Experts of a small language model: 8 layers, a sigmoid router.
Below are experts of layer 3 (counted from 0) of a mixture-of-experts language model. Rows are named router (the router's row for the expert), up (a neuron's input weights, with its number) and show model dimensions 0-191. Each number is 128 + 32 x the weight over its row's rms, rounded and kept within 0 to 255.
After each expert's rows: "mostly gets" lists some tokens that are sent to it at least half of the time. This comes from a sample of Wikipedia text that the model never trained on.

# expert 137
router [ 95 166 130 170 115 106 162 131 118 110 164 103 144 134  92 101 134 142  75 126  91 134 143 164 150 126 121 134 127 153  78 172  93 170 149 139 130 118 119 121 127 130 174  76 144 176  95  85 162 148 171 148 166 100 110 126  84 102 111 178  87 171 125 139 190 163 130  66  97 124 155 106 123  92 106 115 132 132  81  74 109 123  86 116 103 101 200 132  89 117 144 154  80  97  98 118 112 131 122 137 169 131 120 171 116 137 209 112 102 174 127 147 116  62  96 136 127 134 124  88 124 221 165 142 126 170  71 101 169 150 149  88 151 101 177 136  71 195 148 108 186 112 150 115 138 146  55 182 118 130 142 164 158 106 158 131 164 162 130 124 167 106 158 150 116 121 127  92 133  92 111 147 158 164 152  44 177  93 174  91  70 131 147 157 144  93 156 208 154 112 136 127]
up0 [127 157 154 138 102 171 123 165  92 115 205  98 106 176 152 192 104  57 131 136 151 135 159 192 155 123 150 130 150 158 176  80  96 168 177 150 116 109 109 100 107 111 134 120 132 121 138 192 102 103 137 117 155 117  74  88 136  71 168  95 183 140 125 110 171 121  96 124 138 171 128  86 110 172 148 154 164 146 139 156  90  71  85  76 176 109 140  93 156  96 130 128 113 139  71  85 151 149 173 140 110 167 124 103 121 149  92 124 136 140 117 157 172 110 125 113 135 147 132  75 150 120 158 111 135 196 135  69 164 128 106  83  87 133 116 134  83  84  77 150 156 144 149 133  66 162 103 186 141 168 178 136 115 105 130 132  82 141 115 165 136 156 205 143 133 101 126 163 112 131 110 155 113 160 103 109 115  91 124 129 129 151 179  57  52 160  96 150 121  69  68 103]
mostly gets: "ating", " large", "ative", " any", "ious", "ological"

# expert 85
router [131 154 103 170 154 145  64  87 159 116 157 147 118 137 138 119 161  64 178  55 107 146 175 124 129 138 181 108 113 140 112 144 115 141 155 117 110 116  49  66 146  81 127 123 118 133 154 191  80  79 163 132  62 137 116 137 135 169  85 143 140 112  86 121  91 164  91 106 146 130  84 112  98 122 135 149 164 127 135  91 174 194  96 101 119 136 170 149 156  94 149 117  95 111 128 120 121 133 156  98 141  95 136 143 131 125  53 216 179 124  94  91 133  64 150 155 122 140 104 119 168 121 124  57 166  79 147 127 124 155 143 117  99 157 142 167  80 113 145 162 134  87  66 127 164 124 137 173 118 158  96 125 143  91 111 131 202 113 112 169  90 123  94 173 144 112 108 112 104 141 114  95 114 104 149  91 157 203 169 195 146 154 153 106  90  93 176 137 155 102 164  86]
up0 [160 158 130  87  91 120 109 140  49 127 128 149 105 192 165 179  92  85 119  94 123 182 107 146  96 107 163  96 127 180 219 129 123 130 171 128 108 109 117 115 136 118 117 129  90 105 160 135  99 160 153  96 167  95 102  55 141 130 200 128 199 134  85 139 135 123 151 127 126 157 130  95 103 212 136 110 161 117 167 162 168  98  86 105 172 134 147 109 177 124 113 106 105 143  58  63 162 104 145 135  97 147  98 127 146 189  53  94 106 111 141 140 182 105 178 136 122 143 104  84 147 120 146  96 127 100 160 107 172 122 122 121 111 152 115 130 115 103 182 166 112 124 102 170 121 151 105 126  97 157 153 132 129  81 102 121  71  95 125 193 124 143 155  90 132 116 158 217 133 108 123 130  85 147 106  74  80 115 157 152 121 143 130  65 103 112 139 106 127  82  78 116]
mostly gets: " Ne", " Law", " Qu", " Clay", " Bre", " Nov"

# expert 144
router [130 123 143  74 127  91 167 130  88  97 168 141 129  98 149  87 136  98 136 122 151 153 189 108  90  99  94 176 113 140  83 136 106 133 123 128  74 138  97  64  92 131  91  93 122 178  88 115 162 179 182 163 128 154  99 166 115 109 156  76 148 107 115  60 116 134 117 109 156 138 116  99 112 216 172  91 122 114 105 114 149 149 152 105 124 172 153 163 123 120 106 158 120 135 106 108  96 129 133 102 102 102 129 116 128  86  57 129 156 179  68 149 150 174 132 161 112 129 147 148 166  70 149  99 145 184 160 158 126 134 134 131 118 132 113 163 192 140 110  91  74 154  67 182 108 176  94 138 176 109 160 102  69 109 106 110 134 152 197 162 120 120 120 119 122 176 107 103 161 164 201  95 128 105 102 183 157 126  83 229  87  94 126  89 136 122 123 138 137 165 146  97]
up0 [159 121 120 121 106 150 172 166  57 151 156  98 142 134 147 181  91  84 117 122 207 114 113 187 126  96 152 121 126 138 197  56 119 143 162 122 134  84 154 119 156 121  99 138 112 130 137 142 124 177 147 150 186 100 113 111 137 103 171  75 201 100 124  91 124 121 138 113 126 119 131  74 126 158 152 146 165 119 194 167 137 104  72  95 135 139 140  94 160  70 153 124 101 125  89 133 175 158 133 118  58 169 107 119 114 135  92  94 120 167 137 147 190 108 112 143 143 159 134  55 133 114 130 110 128 158 145  57 131 166  76  87  94 148  82 113 118  87 129 161 122 108 177 163  75 187  81 121 114 152 178 133 135 142 147  63  88 156 151 124 124 129 169 143  94 110 116 206 193 101 132 151 129 150 140 104 131  79 103 143 104 164 141  69 145 114 105  99 138  80  74 129]
mostly gets: " left", " former", " became", " becoming", " fell", " com"

# expert 139
router [156 153 164  87 172 131 155 107 115 130 113 144 163 124  77 176 171  73 115 126 100 136 152 101  96  25 124  62 133 126 169  80 156 107 179 147 144 123 123 166 157 139  72 150  89  97 187 119 170 102  83  95 124  79 110 149 186 134 122 130  65 124  77  84 153 118 154 137 156  92  99 109 148 118 115 156  98 116 141 117  85 114 109 112 128 148 142 171 182 161 132 100 124 117  90  94 130 115  84  86  86 153 113  45 165 103 117 166 206 113 194  95 139 166  77 166 149 117 125 133 126 149 178 132 126  86 135 104 140  94 141 110 134 168  86 120 196 127  84 120 142 128 152 115 191 143 108  88 114 150 114 150 142 134  43 148 162 159 152 126 108 103 108 177  54 115 166 144 150 130 119 147  99 143 142 175 101 143 120 138  98  98  92 162 168 103 127 122 141 111 179 119]
up0 [149 143 140 127  86 137 128 140  54 148 144 121  93 138 100 203 100 128  89 134 137 143 122 167 131 105 150 107 172 175 217  82 119 150 168 132 152 108 136 130 150 119  90 118 135 109 191 162 156 150 153 151 174 126  93  55 122 121 162 131 194 118  88 118  92  96 110 105 174 139 116  86 135 214 164 134 152 103 194 140 123 118 118  95 174 158 134 101 170  89 137 143 133 146  46  93 157 142 112 128  78 145 119  97 115 160  79 129 122 134 160 146 165  78 109 155 171 170 130  44 118 112 151 109 140 149 141  71 126 134 117 100 109 159 109 142 114 105 127 146 145 107 170 172 134 169  79 142 107 142 148 130 117 126 144 175  77 109 123 129  95 129 126 129 180 120 157 213 159  92 127 169 132 167 178 128 101  58 113 120 133 157 199 100 115 152 121  76 117 167  74  96]
mostly gets: "″N", " within", " Th", " Ne", " north", " Tr"

# expert 74
router [ 83 144  99 143 143 174 128 105  91 115 141 162 129 158 109 145 140  61 114 107 166 179 119 175 165 134 162 117 159 144  78  52 154 133 149  92 161 153 139 151  80  84 152  92  82 138 144 138 102 130 105  97 124 122 141 114 183 134 130 149 109 110  68  93 165 169 138 116 109 128 123 107 102 150 154 122 133 129  84  81 127  47 140  47 130 105 120 169 139 140  94 125  98 120 120 145  99  98 158  77 177 157  97  92 160 108 135 151 110 166 129 115  64 106 129 137 129 162 128 176  98 153 174 126  86  44  83 119 116 119 119 141 105 118 172 115  76 125 161 160 171 108 153 122  42 192 149 189 110 151 144 145 124 136 161 127 140 120  85 101 130 152  85 134  53 127 149  72  89  72 113 112 170 145 108 117  90 129 153 115 159 137 187 153 220 150 149  95  99  95 147 140]
up0 [144 158 104 121 146 146 126 184  49 112 152 124 108 170 122 166  99 104  97 106 134 135 103 203  89  86 148  90 144 137 207  75 102 165 172 163 154 124 141 131 142 131 137 135 113 130 144 101  75 134 150 138 173 125  95 103 119 127 185 115 205 148  89 103 108 133 160 132 159 170  92 122 117 186 185 120 150 118 157 198 136  81  68 102 192 143 146  62 161 113 159  97 140 157  18  84 175 170 141 129 115 165 118 115 129 181 100  69 121 166 125 127 166 113 130 128 119 130 116  71 117 144 151 108 149 135 133  54 148 149 101  82 120 128 101 129 111 111 111 138 147 136 176 167  98 180  99 149 124 188 141 128  86 102 179 143  58 125 127 162  99 125 183 129 142 152 142 185 138 117 122 151 163 139 113 134 129  80 112 130 155 118 137  97 122 152 125 104 147 108  74 102]
mostly gets: " early", " These", " different", " various", " able", " Democratic"

# expert 37
router [107  88 163 117 160 113 173 119  64 181 105 149  70 153 195 140 151  80 110 107 193 124 161 107 158 121 124 124 153 135 124 120 135 133 107 205 255 165 111 175 162 127 133 180  94 143 103  60 136 153 101 139 127 122  97 132 122 146 161 192 111 158 131 153 133 126 137 121 118 185  39  94 200 111 106 125 148 109 128 157 156 111 125 126 155  83 141 132 102  97 128 123 116 139 127 115 139 147 134 157  56 108  94 158 136 128 179  81 163 183 111 138  93 131 179 175 145 160 111 185 114 128 120 131 132  98 160 177 150 116 145 116 151 156 139 114 130 161 169  92 134 150 152 137 140 126 134 114 113  57 127  93  80 176  75 124 119 158 143 126 163 160  96 122 106 181  97 113 169 144 120 142 155 175 112 127 141  85 139  77 115  97 124 181 123 106 114 105 101 134 142 141]
up5 [ 97  62 168 115 116 124 136 169 118 141 176 121 159 118 133 151 140 170 140 118 181 133 119 118 141 123 114 117  95 171 118 142  69 147 117 173 117 130 135 222 150 111  96 164 134 181 122  79 157 149  62 116 114 160 136  50 208 117 139 106 123 133 144 154 122 152 131 152 107 176  92 179 182 139 134 121 105 109 142  90 115 117 195 142  93  83 113  83 132 137 145 128 101  94 135 145 142  85 131 147 115 164  83 164 160  78 152 108 119 181 111 164 125 127 136 127 134 113 115 120 150 165 122 124  94 103 110 185 130  63 137 145 110 199 100 176 126 140 152  96 127 200  86 114 122 129  89 111 180 126 101  84 118 178  95 109  96 113 184 123 131 148 169 108 107 131 180 183 119 162 203 113  90 164  64 155 105 130 120 158 120 135  84 168 129 141 225  76 129 140 143 145]
mostly gets: " Ret;", "\n   ", " The", "\":", " (196", " (2005)"

# expert 73
router [ 79 125  88 127 132  85 180 115 156 223 120 149 124 189 119 150 154 110 107 110 118 211  89 160  61 135  85 127 156 102 130 123 112 130 131 133  67 115 150 143 131 120  96  98  88 192 149  83 154  98  75 142 130  88  40 148 115 151 102 127 193 142 115 128 175 151 110 134 216  91 121 127  53  75 140 124 126 118 158 132 125 123 144 100 126 112  90  54 104 124 138 152 120 128 144 111 163 131 112 116 145 130 131 128 142 110  74 160 108 128 158 174  88 158 159  82 131  91 128 162  83  73 115 120 132  95 116  56 115 110  85 127 196 158 134 139 108  70 131 192 140 134 168 164 118 118  97 134 121 133 104 195 123 134 116 141 156 146 157 117 155 168 146 130  99 104 135 139 153 116  86 139 121 110 168 144  91 112 133 102 196  86 126 123 103  98 162 209 132 145 169 129]
up0 [144 161 161 107  70 122 112 153  96 117 136  95 132 135 115 181 108  70 118 113 157 128 124 182 128 135  88  70 124 123 203  56 103 124 195 133 140 105 132 150 151 135 112 115 111 151 158 164 168 114 153 113 177  78  69  70 161 117 161 125 182 125 117 156 124 155 172 147 103 156 109  64  97 179 153 141 100 116 189 144 113 149  59 116 182 121 125  97 162 126 132  99 114 140  77  97 153 145 142 154  64 154 153 118 109 179  75 154 174 159 104 201 164 108 127 126 133 128 112  53 129 117 181 116 114 122 151  90 140 143  97  63  94 146 113 119  91  65  71 149 149 107 156 136 121 141 137 106  83 161 151 121 143 137  97 119  74 105 162 130 122 123 161 163 118 111 141 180 172 146 121 178 155 158 159 126 115  81 138 126 115 169 158  56  84 115 131 114  79 109  68 130]
mostly gets: " Coordinates:", " get", " birth:", " area.", "es.", " \"B"

# expert 116
router [110 116 176 169 103 134 152 118 130 147 153 157 102 107 126 188 145  78 103  74  99  92 164 138  95 124 134  91 137 106 144  84 139 134 132 137  22  85  95 125 132 118 146 108 109  72 132 152 182 101  84  94 166 130 146  95 119 178 106 137 134  49 112 117 131 169 122 120 136 133  92 176  91  88 109 201  92 142 116 111 133 148 146  89 127 149 105 176  81 118 162 141 140 113 148 146 112 107 209 131 178 168 147  95 124  87  70 180 178  67 145 100  80 139 128 102 149 109 163 124  95 133 155 124 182  80 127 134  85 137  88  82 121 170 128 150 100  97 185  91 180  80 107 121 163 138 134 117 174  72 118 106 143 100 123 151 133 124 162 124 131 127 147 191 111 164 221 109 118 168 124 130 126  87 118 136 134 147  97 157 157 159 123 110  64 110 152 177 155 135 136 180]
up0 [120 135 143 114  75 127 155 134  43 112 133 114  85 152 154 174 135 100  92 108 124 155 134 150 123 116  68 112 152 161 231  95 139 134 151 116 141  98 143 135 150 109 124 139 103 133 164 181 138 147 137 147 170 100 122 103 121 135 141  85 200 127  91 149 137 120 133 125  99 168 114 115  92 183 143 128 209  74 197 180 138  57  84  94 146 134 130  68 146 102 128  87 106 130  37 112 194 138 157 129  86 144  74  92 104 174  77  93 177 148 122 144 155 102 147 127 144 145 120  50 158 119 137 138 122 135 131  56 136  73  80 132  95 163 136 125  82 110 103 117 114  95 162 116  84 179 113 139 117 179 126 121 107  85 130 148  93  91 127 167 115 110 151 140 119 106 150 185 125  98 131 163 143 136 126 121 136  94 129 165  93 149 138  65 109 151 140  99 108 144  59  95]
mostly gets: " M", " P", " C", " Tr", " Pat", " Mac"

# expert 62
router [128 131 132  51 153  71 100  97 121 205 133  76 113 123 122  85 154  99 110 140 177  93 172 180 154 174 101 155 143 174 111 102 123 141 123 130 171  69 165 160 125 101 154 158 119  59 186 135  93 153  70 104 194 108 136 140 116  54  89 165 120 153 157 105 153 132 165 130 140  94 128 140 204  71 128  99  87 108 177 112 135  77  88 170 145 125 117  88 140 145  80 130 130  96 134 134  91 142 136 142  57 104 174 151 152 139 178  81 142 151 218 128 164 145 161  92 157 153 153 155 105 156 115 133 129 126 172 118 135 148 108 131 184 166 119 102 161 140 102 109 143 128 140 130 133 118  98 155 106  91  97 142 178 143 104 118 132 181 120 134 151 107 107 160 146 164 158 108 175 111 108 142  74 138 128 169 168 113 102 125 139 148 127  83 170  59 136 141 127  51 153 125]
up0 [116 163 126 127 131 155 135 157  72  97 149  84 126 153 133 170 134  82 141 121 141 151 139 191 161 123 107 144 147 134 171  92  69 146 127 128 132 124 124 122 107 137 110 124 107 104 152 173 111 177 149 155 174 120  85  97 105 126 176 118 210 123  58 142 128 110 122 137 122 139 118  79 103 207 169 154 173 100 169 137 138  85 113 112 172 144 162 119 172 105 117  65 111 186  39 116 171 128 161 132 104 128 143 110 121 187  52 109 130 155 173 145 210  95 109 109 155 146  99  57 139 127 115 112 131 193 160  57 173 141  99  95 125 142  97 132 126 112 157 163 150 141 180 166  80 142  70 136  99 159 163 165  85  86  97  93  83 104 128 176 129 116 137 146 119 130 122 145 131 124 110 151  79 175 134 170 117  96  98 164 144 134 176  76 113 135 117 124  94 146  73 100]
mostly gets: "ion.", "ia.", "es.", "s.", " him.", "ies."

# expert 3
router [100 132 124 113 156 162 102 146 164  91 152 111 145 138 151 195 127 117 120 148 136 127 155 113 123 133 147 125 123 138 142 170  76 163 122 110 165 105 147 107 156  98 104 139 125 146 137 203 141 137 133 123  91 163 117 151 111 149  64 156 119 147 179  82 136 118 178 141 118 123 129 121 106 131  87 127 134 146  91 108 150 136 102  96 165 100 146 173 185 141 100 155 162 111 133 116 100  94 168 110 146 202 125  87 120  97  45 232 133 155 197 105 107 122 176 143 142 104 151 134 126 176 106  80 149 176 135 154 105 136  41 123  85 129 182 113 171 105 128  98 108 139  87  79 142  96 152  77 128  79  47 140 140 177 127 175 147 117 203 166 107 161 119 148 126 162 112 109 133 155 119  75 163 102 157  98  85 164 136  93 182 175 108  71 103  96 148 156 187  92 160 153]
up3 [100 145 201 110 115 134 127 121 107  95 147 139 137  92  91  91 115 119  69  69 151 152 151 169 148 104 106 161 179 129 192 150  81 104 144 107 164 145 123  89 126  96 209  74 130 185 112 119 185 133 184 139 211 180 130 116 143 139 173 157 139 148  96 143 120 156 148 165 122  89 145 101 133 106 145 118 178 170  69 155 110 139 104 125 101 113  81 104 134 141 170 133 129 148 129 185 125 117 142 141 134 122 203 128 152 143 176 106  90 169 156 155  98 117 191 142 179 157 133 110 115 110 157 110 128 116 185 122 201  71 124  80  89  90 129 138  99 183 152 146 165 120  85  83 122 171  94 125  99 157  91 141 162 127 117 108 133 195 155 109 172  95 144 159 168 161 144 115 131 135 107 103 147 110 112 110 125 186 155  83  97 112 153 159  65 166 159 110 149  89 162 172]
mostly gets: " t", " Par", " Qu", " par", " Sal", " Sh"

# expert 161
router [123 119 105 157 131 149 162 123 141  72 150 197 179 214 147 150 126  86 136 108 122 115 157  59 128 167 101 147  95 110 131 150 112 115 120  79 184 134  87  77 137 195 148  87  95 132 157  98 108 150 103 178 145 161  80 112 114 152  56  84 149  86  88 125 109 110  63 121 111  77 144 167  71 123 119 145 210  99 135 174 135 155  85 138 149 113 114  85 107 114 114 101 143 137 125 123 139 202 145 133 146  78 114 132 107 169 124 170  83  57 166 120 114 148 100 133  53 112 120 137 224 109 184 141 134 103 127 128 120 119  61 115 102 147 122  77  97 109  86 136 117  85 129 121  74 144 110  99 148 132 109 133 129 143 110 160 111 139 163 166 174  98 164 141 119 106 145 154  74 116 124 135 112 156  42 128 160 112 115 159 159 127 138  96 118 148 171 156 120 138 121 111]
up0 [137 157 129 113  92 153 131 153  62 144 132 114 144 178 139 128 127  79 101 111 156 148 154 145 100 116 112 119 186 115 170  64 121 130 170 153 157  83  94 110 140 114 154 137 128 132 126 193 129 155 114 172 172  77  83 127 119 125 213 107 215 120 144 126 173 151 138 145 115 174 116  72 136 199 173 130 182 126 163 141 131 143  56  96 165 138 121  65 129 109 119 124 110 151  70 119 172 164 155 149 100 181 143  85 160 216  91 122 146 134 117 145 153 123 155  99 125 175 106  57 124 113 158 142 143 145 144  63 132 137 100 100 114 143 103 153 115  94 112 176 115 104 163 170  85 167  92 127 147 171 164 141 103 107 176 113  76 103 116 147 112 149 157 158 135 110 162 178 128 118 135 146 100 201 135 138 141  72 143 130 123 151 152  76 118 161 111  95  73 114  61 119]
mostly gets: " cl", "str", "pl", " Sir", " prevent", " Fel"

# expert 50
router [108 185 169  94 171 163 119  95 165 155 139  61 100  80 113 129 103 129 146  87  99 187  99 122 148 163 117 136 140  92 174 136 126 161 111 153 137 120 111 169 187 105 175 171 103 141 162 122 139 145  68  86 136 140 117 140 158 161 163 152 164 158  93 103 154  62 140 136 182 169 113 154 161 145 120 121 173 137 165 113 162  89 158 126 113 114 123 126  95 174 159  66 136 128 136 138 132 117  56  96  82  86 112 119 141 178 228 141  71 112 164  96 114 146 121 149 139 112 135 171 100 146  97 159 169 155 188 176 142 129 202 121 101 134  91 173 112 156 119  74 113 121 173  91 136 114  73 186 157 131 133 155 211  96 118 143 105 160 120 141 145 119 139 140  98 134 165 133 132  89 143 182 163  88 105 157 154  80  69 164 136 146 109 123 113 156 127 113  81  95 168 138]
up3 [109 128 137 119 109 100 119  96 112 117 146  93 139  96  96  97 128 122  68  99 143 144 121 185 158  83 125 171 120 144 153 119 155 116 139 111 155 138 143 109 143  75 130 120 109 155 119  85 126 151 151 160 156 148 151  87 148 132 208 144  73 120  63 143 146 126 148 152 110  74 151 103 131 121 110  63 170 129  90 137 101 136 120  93 137 106 119 116 137 140 125  87 127 133 118 143  99  99  71 115 145 119 173 158 149 143 205 137  88 186 143 111  86 101 142 115 200  83 123 107 142 130 129 123 116  96 164  85 189 123 149  58 117  99 150  78  89 143 148 137 126 151 102  73 167 255 100 141  73 152  66 177 215  99 102  93  89 158 140 159 139 105 119 108 175 145 121 117 101 177 122  96 143 123 142  98 156 141 146  35  98 103 128 209 142 130 144 109 145 126 143 155]
mostly gets: " by:", " Country:", " 1989", " 1987", " 2007", " 1984"

# expert 5
router [183  91  83 126 174 167 119 177 119  92 100 146 110 147  97 139 118 136 136 133 161 184 147 125  91 148 118 120 147 148 162 120 114 112 107 120 118 149 176 140 147 178 169 118 138 167 165  95 110 143 115 145 151 146  89 104 182  89 162 121 175 136  61 158 139 100 139 175 185  66 100 179  97 154 151  98 128 123 173 150  98 174  88 143  92 104 106 100  73 162  75 109 172 137  97 105 136 163  66 184 100 110 164 180 159 141 122 116 145 140 159 154 147 175 125 154 177 112 119 103 131  89 162 152  99 173  72 157 152  70 151 102 155 125  87 145 171 177 128 138 135 140 165 159 122 167 117 147 140 179 106 184  85 122  85 104  82 151 167 182 137  90 172 134  81 113 149 165 140 182 154 141  99 164  93 133 109 102  82  84 128 114 138 142  58 159 150  86 119 184  71 125]
up2 [120 107  83 128 179 145 117  92 113 208  96 153 105 137 121 138  58 210  71 124 120 133  58 187 131 112 145 155 151 130 119 156 118 125  80  32 131 112 104 147 115 190 128 151 142 118 172  71 127 134 119 134 132 156 162 126 141  85 185 123 125 116  68  67 218 141  69 101 134  94 119 155 122 155 107 140 182 112 115 126 156 145 115 103  75 165 102 131 117 123  83 152 119 132 125 158 143 186 181 128 100  98  91 148  98 134 166 147  97  71 103 145 132 136 100 179 143  80 164 164 150 163 108 119  52 153 123 122  87 121  92 129 100 148 110 185  84 132 132 155 109  93 115 107  84 124 133 181 109 170 160 127 104 160 131 133 143 153 145 136 138  93 171 153 134 101 116 135 153 170 175 133 111 168  84 139 150 127  63 100 189 138 110 103 110 115 117 114 154 133 186 147]
mostly gets: "\n", "==Career==", "==History=="

# expert 156
router [ 87 101 107 122 133  93 141 116 141 141 158 139 158 123 153 143 123 130 138 115  74 111 136 107 128  70 176 132  91 111  88 127 156 146 154 133 104  73  90 119 123  40 132 146  91 130  81 130 138  83 151 104  64 102 156 166 122 187 107 128 124 100 136 112 104 153  78 109 133 127 119  86 150 110  90 171 111 148 101  56 161 107 150  99 130 143 182 170 154  50 153 171  91  80 162 131 103 107 171  92 161 133 112 115 120  66 126 161 153 135  78  82  68  11 137 105  80 176 172 139 126 134 109 115 170 131 155 120  90 149 118 144  98 111 178  90  88 124 162 121 108  80  98  92 127 102 173 107 148  98 161  98 131 148 150 155 169 136 115 124  74 152  87 139 166 132  87 104 107 112  74 102 137  86 160 120 137 131 178 158 104 197 146 151 107 117 100 141 184 107 168 177]
up0 [173 178 144 147 133 190  99 171  55 113 161 110 118 139 150 161 104  81 114 113 170 116 123 159 151 131 164 124 130 131 189  72  97 142 155 120 128 107 156  94 142 125 133 133 132 108 150 183  93 172 147 116 165  92 103  82 101 154 182 106 194 154 136 163 139 106 123 121 149 180 148 107 140 202 169 138 160 116 175 128 125 102  58  95 156 153 144  68 156 125 132  62 103 173  55 110 154 138 155 138  92 156 133  99  83 170 101 105 157 159 144 166 178 116 123 112 144 147  79  46 133 103 145 127 137 177 165  82 147 123  97 120  93 123 135 134  99  64  98 156 123 119 140 178 109 167  79  97 123 151 138 177 101  86 153 155  75 100 108 177 149 128 141  94 130 129 137 186 134  93 125 128 123 174 149 168 157 112 113 153 131 180 149  98 102 109 122 132  75 104  41 121]
mostly gets: " Ram", " Rah", " Lee", "John", " William", " Bang"

# expert 31
router [171 124  75 129 122 173 104 170  96  92  86 130 160 125 119 182 129 157 119 162 159 103 146 157 107 158 119 110 154 169 158 131  96  91 102  91 108 159 175 141 147 185 116  89 155 142 164 138 103 158 170 155 137 161 127 116 177 100 153  95 151 138 104 143 116 102 148 182 170  90 161 179  98 171 163  88 106 141 157 145 115 185  80 122  92 124  91 109 129 167  93 118 175 150 109 138 162 182  78 174  80 125 171 162 147 139  93 152 160  95 161 148 159 170 101 143 163 104 118 118 173 135 165 153 123 185  82 162 156  81 105  95 161 109 114 131 172 132 120  95 152 167 139 156 133 185  87 116 149 165 115 173 124 100  79  78 102 119 101 160 143  78 130 107 150  85 180 169  99 159 128 133  84 123 136 175  84  89 106 104 175  87 119 174  62 188 140  96  83 146  77  82]
up3 [ 99 171 127  59 137 163 113  79  85  91 165  96 146  83 147  97 147 120  68 129 142 161 133 191 149 115 123 170 157 144 111 131 107 117 165  98 142 122 159 127 132 103 140  65 115 181 133 125 167 107 182 159 216 179 142 118 129 154 130 124 125 132  57 132 111 142 139 174 117  83 153 122 130 115 107 107 174 134  51 115 129 140 110 107 101 113 107  93 183 124 156 144 124 155 144 178 107 151 132 154 110  94 152  90 122 117 178 127  72 169 145 125  96  98 171 107 131 128 140 131 149 156 162 121 119  92 155 114 213  92 126 102 105 105 143 122  79 185 163 130 157  93 106  84 152 173  55 160  64 181  86 157 141 116 131  53 161 165 123 125 168  90 179 126 111 158 137 126 130 100 121  78 184 102 160  88 108 178 167  88 124 126 119 140 116  79 171  78 171 106 133 137]
mostly gets: " fl", " Qu", " qu", " t", " tr", " att"

# expert 181
router [142 121 158 107 186 150 156 122 133  99 151  88  76 104 164 111 159 161 194  89  73  92 162 132 180 130 153 147 144 102 111  87 110 119  94 113 131 100  91 103 150 150 100 131 110 163 158 112 115 146 119 112 157 131 158 118 176 149 130  94 164 132 120 136  41 144 158 136  95 163  66 109 209 120  95 149  99 112 155 150  55 177 114 168  98 126 124  65 108  86 155 133 104 148 142 208 125  97 119  36  94 111 129 103 120 128 173 107 106 148 140 124 110 108 104 130  98 119 107 136 109 103 130  11  64  98 158 243 157  89 133 134 155 105 157 121 167 157 146 132 133 137 158 108 116 110 140 180 103 117 129 116 166 141 110 135  85  83 137 189 115 157  92 128 170 146 127 122 126 132 148 111  97 140  93 112 141 118 103 143 170 114 146 156 129  97 108 164  62 114 121 165]
up0 [138 148 164 100 142 131 174 187  81 106 154 142 130 188  98 159 146  78 104  75 159 168 118 186 157 101 136 129 139 137 196 119  89 164 143 122 141  96 113 167 146 145 117 121  99 118 181 161 141 169 162 101 131 130 138  97 167 146 177  96 196 150  98 109 150 123 164 139 143 169 141  61 101 207 107 121 187 139 192 133 156 123  51 100 145 129 124  71 189 104 122 111 119 122  76 130 164 165 157 123  86 145 107 121 190 139 121 119 132 176 141 155 169  85 120 102 158 149 106  43 128 112 180 121 163 146 163 119 153  97  91 126 132 135  89 129 100 143 129 154 124 108 153 170 114 145  83 105  94 149 131 109 109 134 142 176  66 127  70 200 111 142 138 142 143 115 165 209 103 123 137 155  67 184  97 159 129  71 138 110 129 143 141  99 106 147 125 106 107 111  82 134]
mostly gets: "Scientific", " season,", "\",", " 2022.", " Cup:", " War."

# expert 2
router [105 166 150  82 120 172 105 168 129 116 148 213 143 109  64  87 109  93  94 175 134 223 103 143  94 157 130 144 152 128 176 140  91 108 154  84  85 131 142 179  97  92  95 139 121 106 121 162  87  98  90 148 157 148 115 108 159  87 157 188 171 161 178 132  92 115 119 158 111 138 146 159 106 131 143 116 102 138  73 138 131  82 116 159 102 155 103 124 194 188  89 110 139 130 125 187 130 126 142 150  75 111 177 123  99 138  81 151 130 176  89  88 158 130 104 118 147 174 163 113 119 156 193  96 120  99  64  54 139 162  84  60 104 176 143 128 115 156 134  73 163 111 100  77 110 166 132 133 118 119 101 100 131 146  48  86 121  88 118  90 134 127 139 138 144 116 136  75 102 147 100 144 168  89  85 124 150 131 133 175 148  75 163 116 137 133 132 141 125 114  90 103]
up0 [158 159 124  97  83 178 146 178  71 149 123 124 128 139  93 151 123 116 150  89 170 123 114 154 133 115 149 115 105 141 215  53 121  87 171 139 121 103 108 119 163 111  87 122 121 109 132 139 117 157  77 134 192  92  94 124 132 141 151  95 203 118  91 143 164 141 124 144 122 149 135 125 146 161 157 142 159  58 147 134 154  95  48 124 141 108 150  62 139 103  97  87 109 133  16  76 151 156 138 102  98 151 117 105 146 142  74 105  98 154 135 157 176 126 143 117 122 122 129  54 103 152 146 107 165 121  96  88 125 113  94  76 119 145 116 129  67  81 142 132 131 110 170 150  54 186 100 152 110 139 145 168 125 123 160 122  82  94 112 181 144 110 163 149 129  98 147 209 122  96 142 128 123 145 103 147 120  75 111 145  98 142 177  96  91 113  99 142 104 130  51  87]
mostly gets: " new", " New", " High", " home", " what", " old"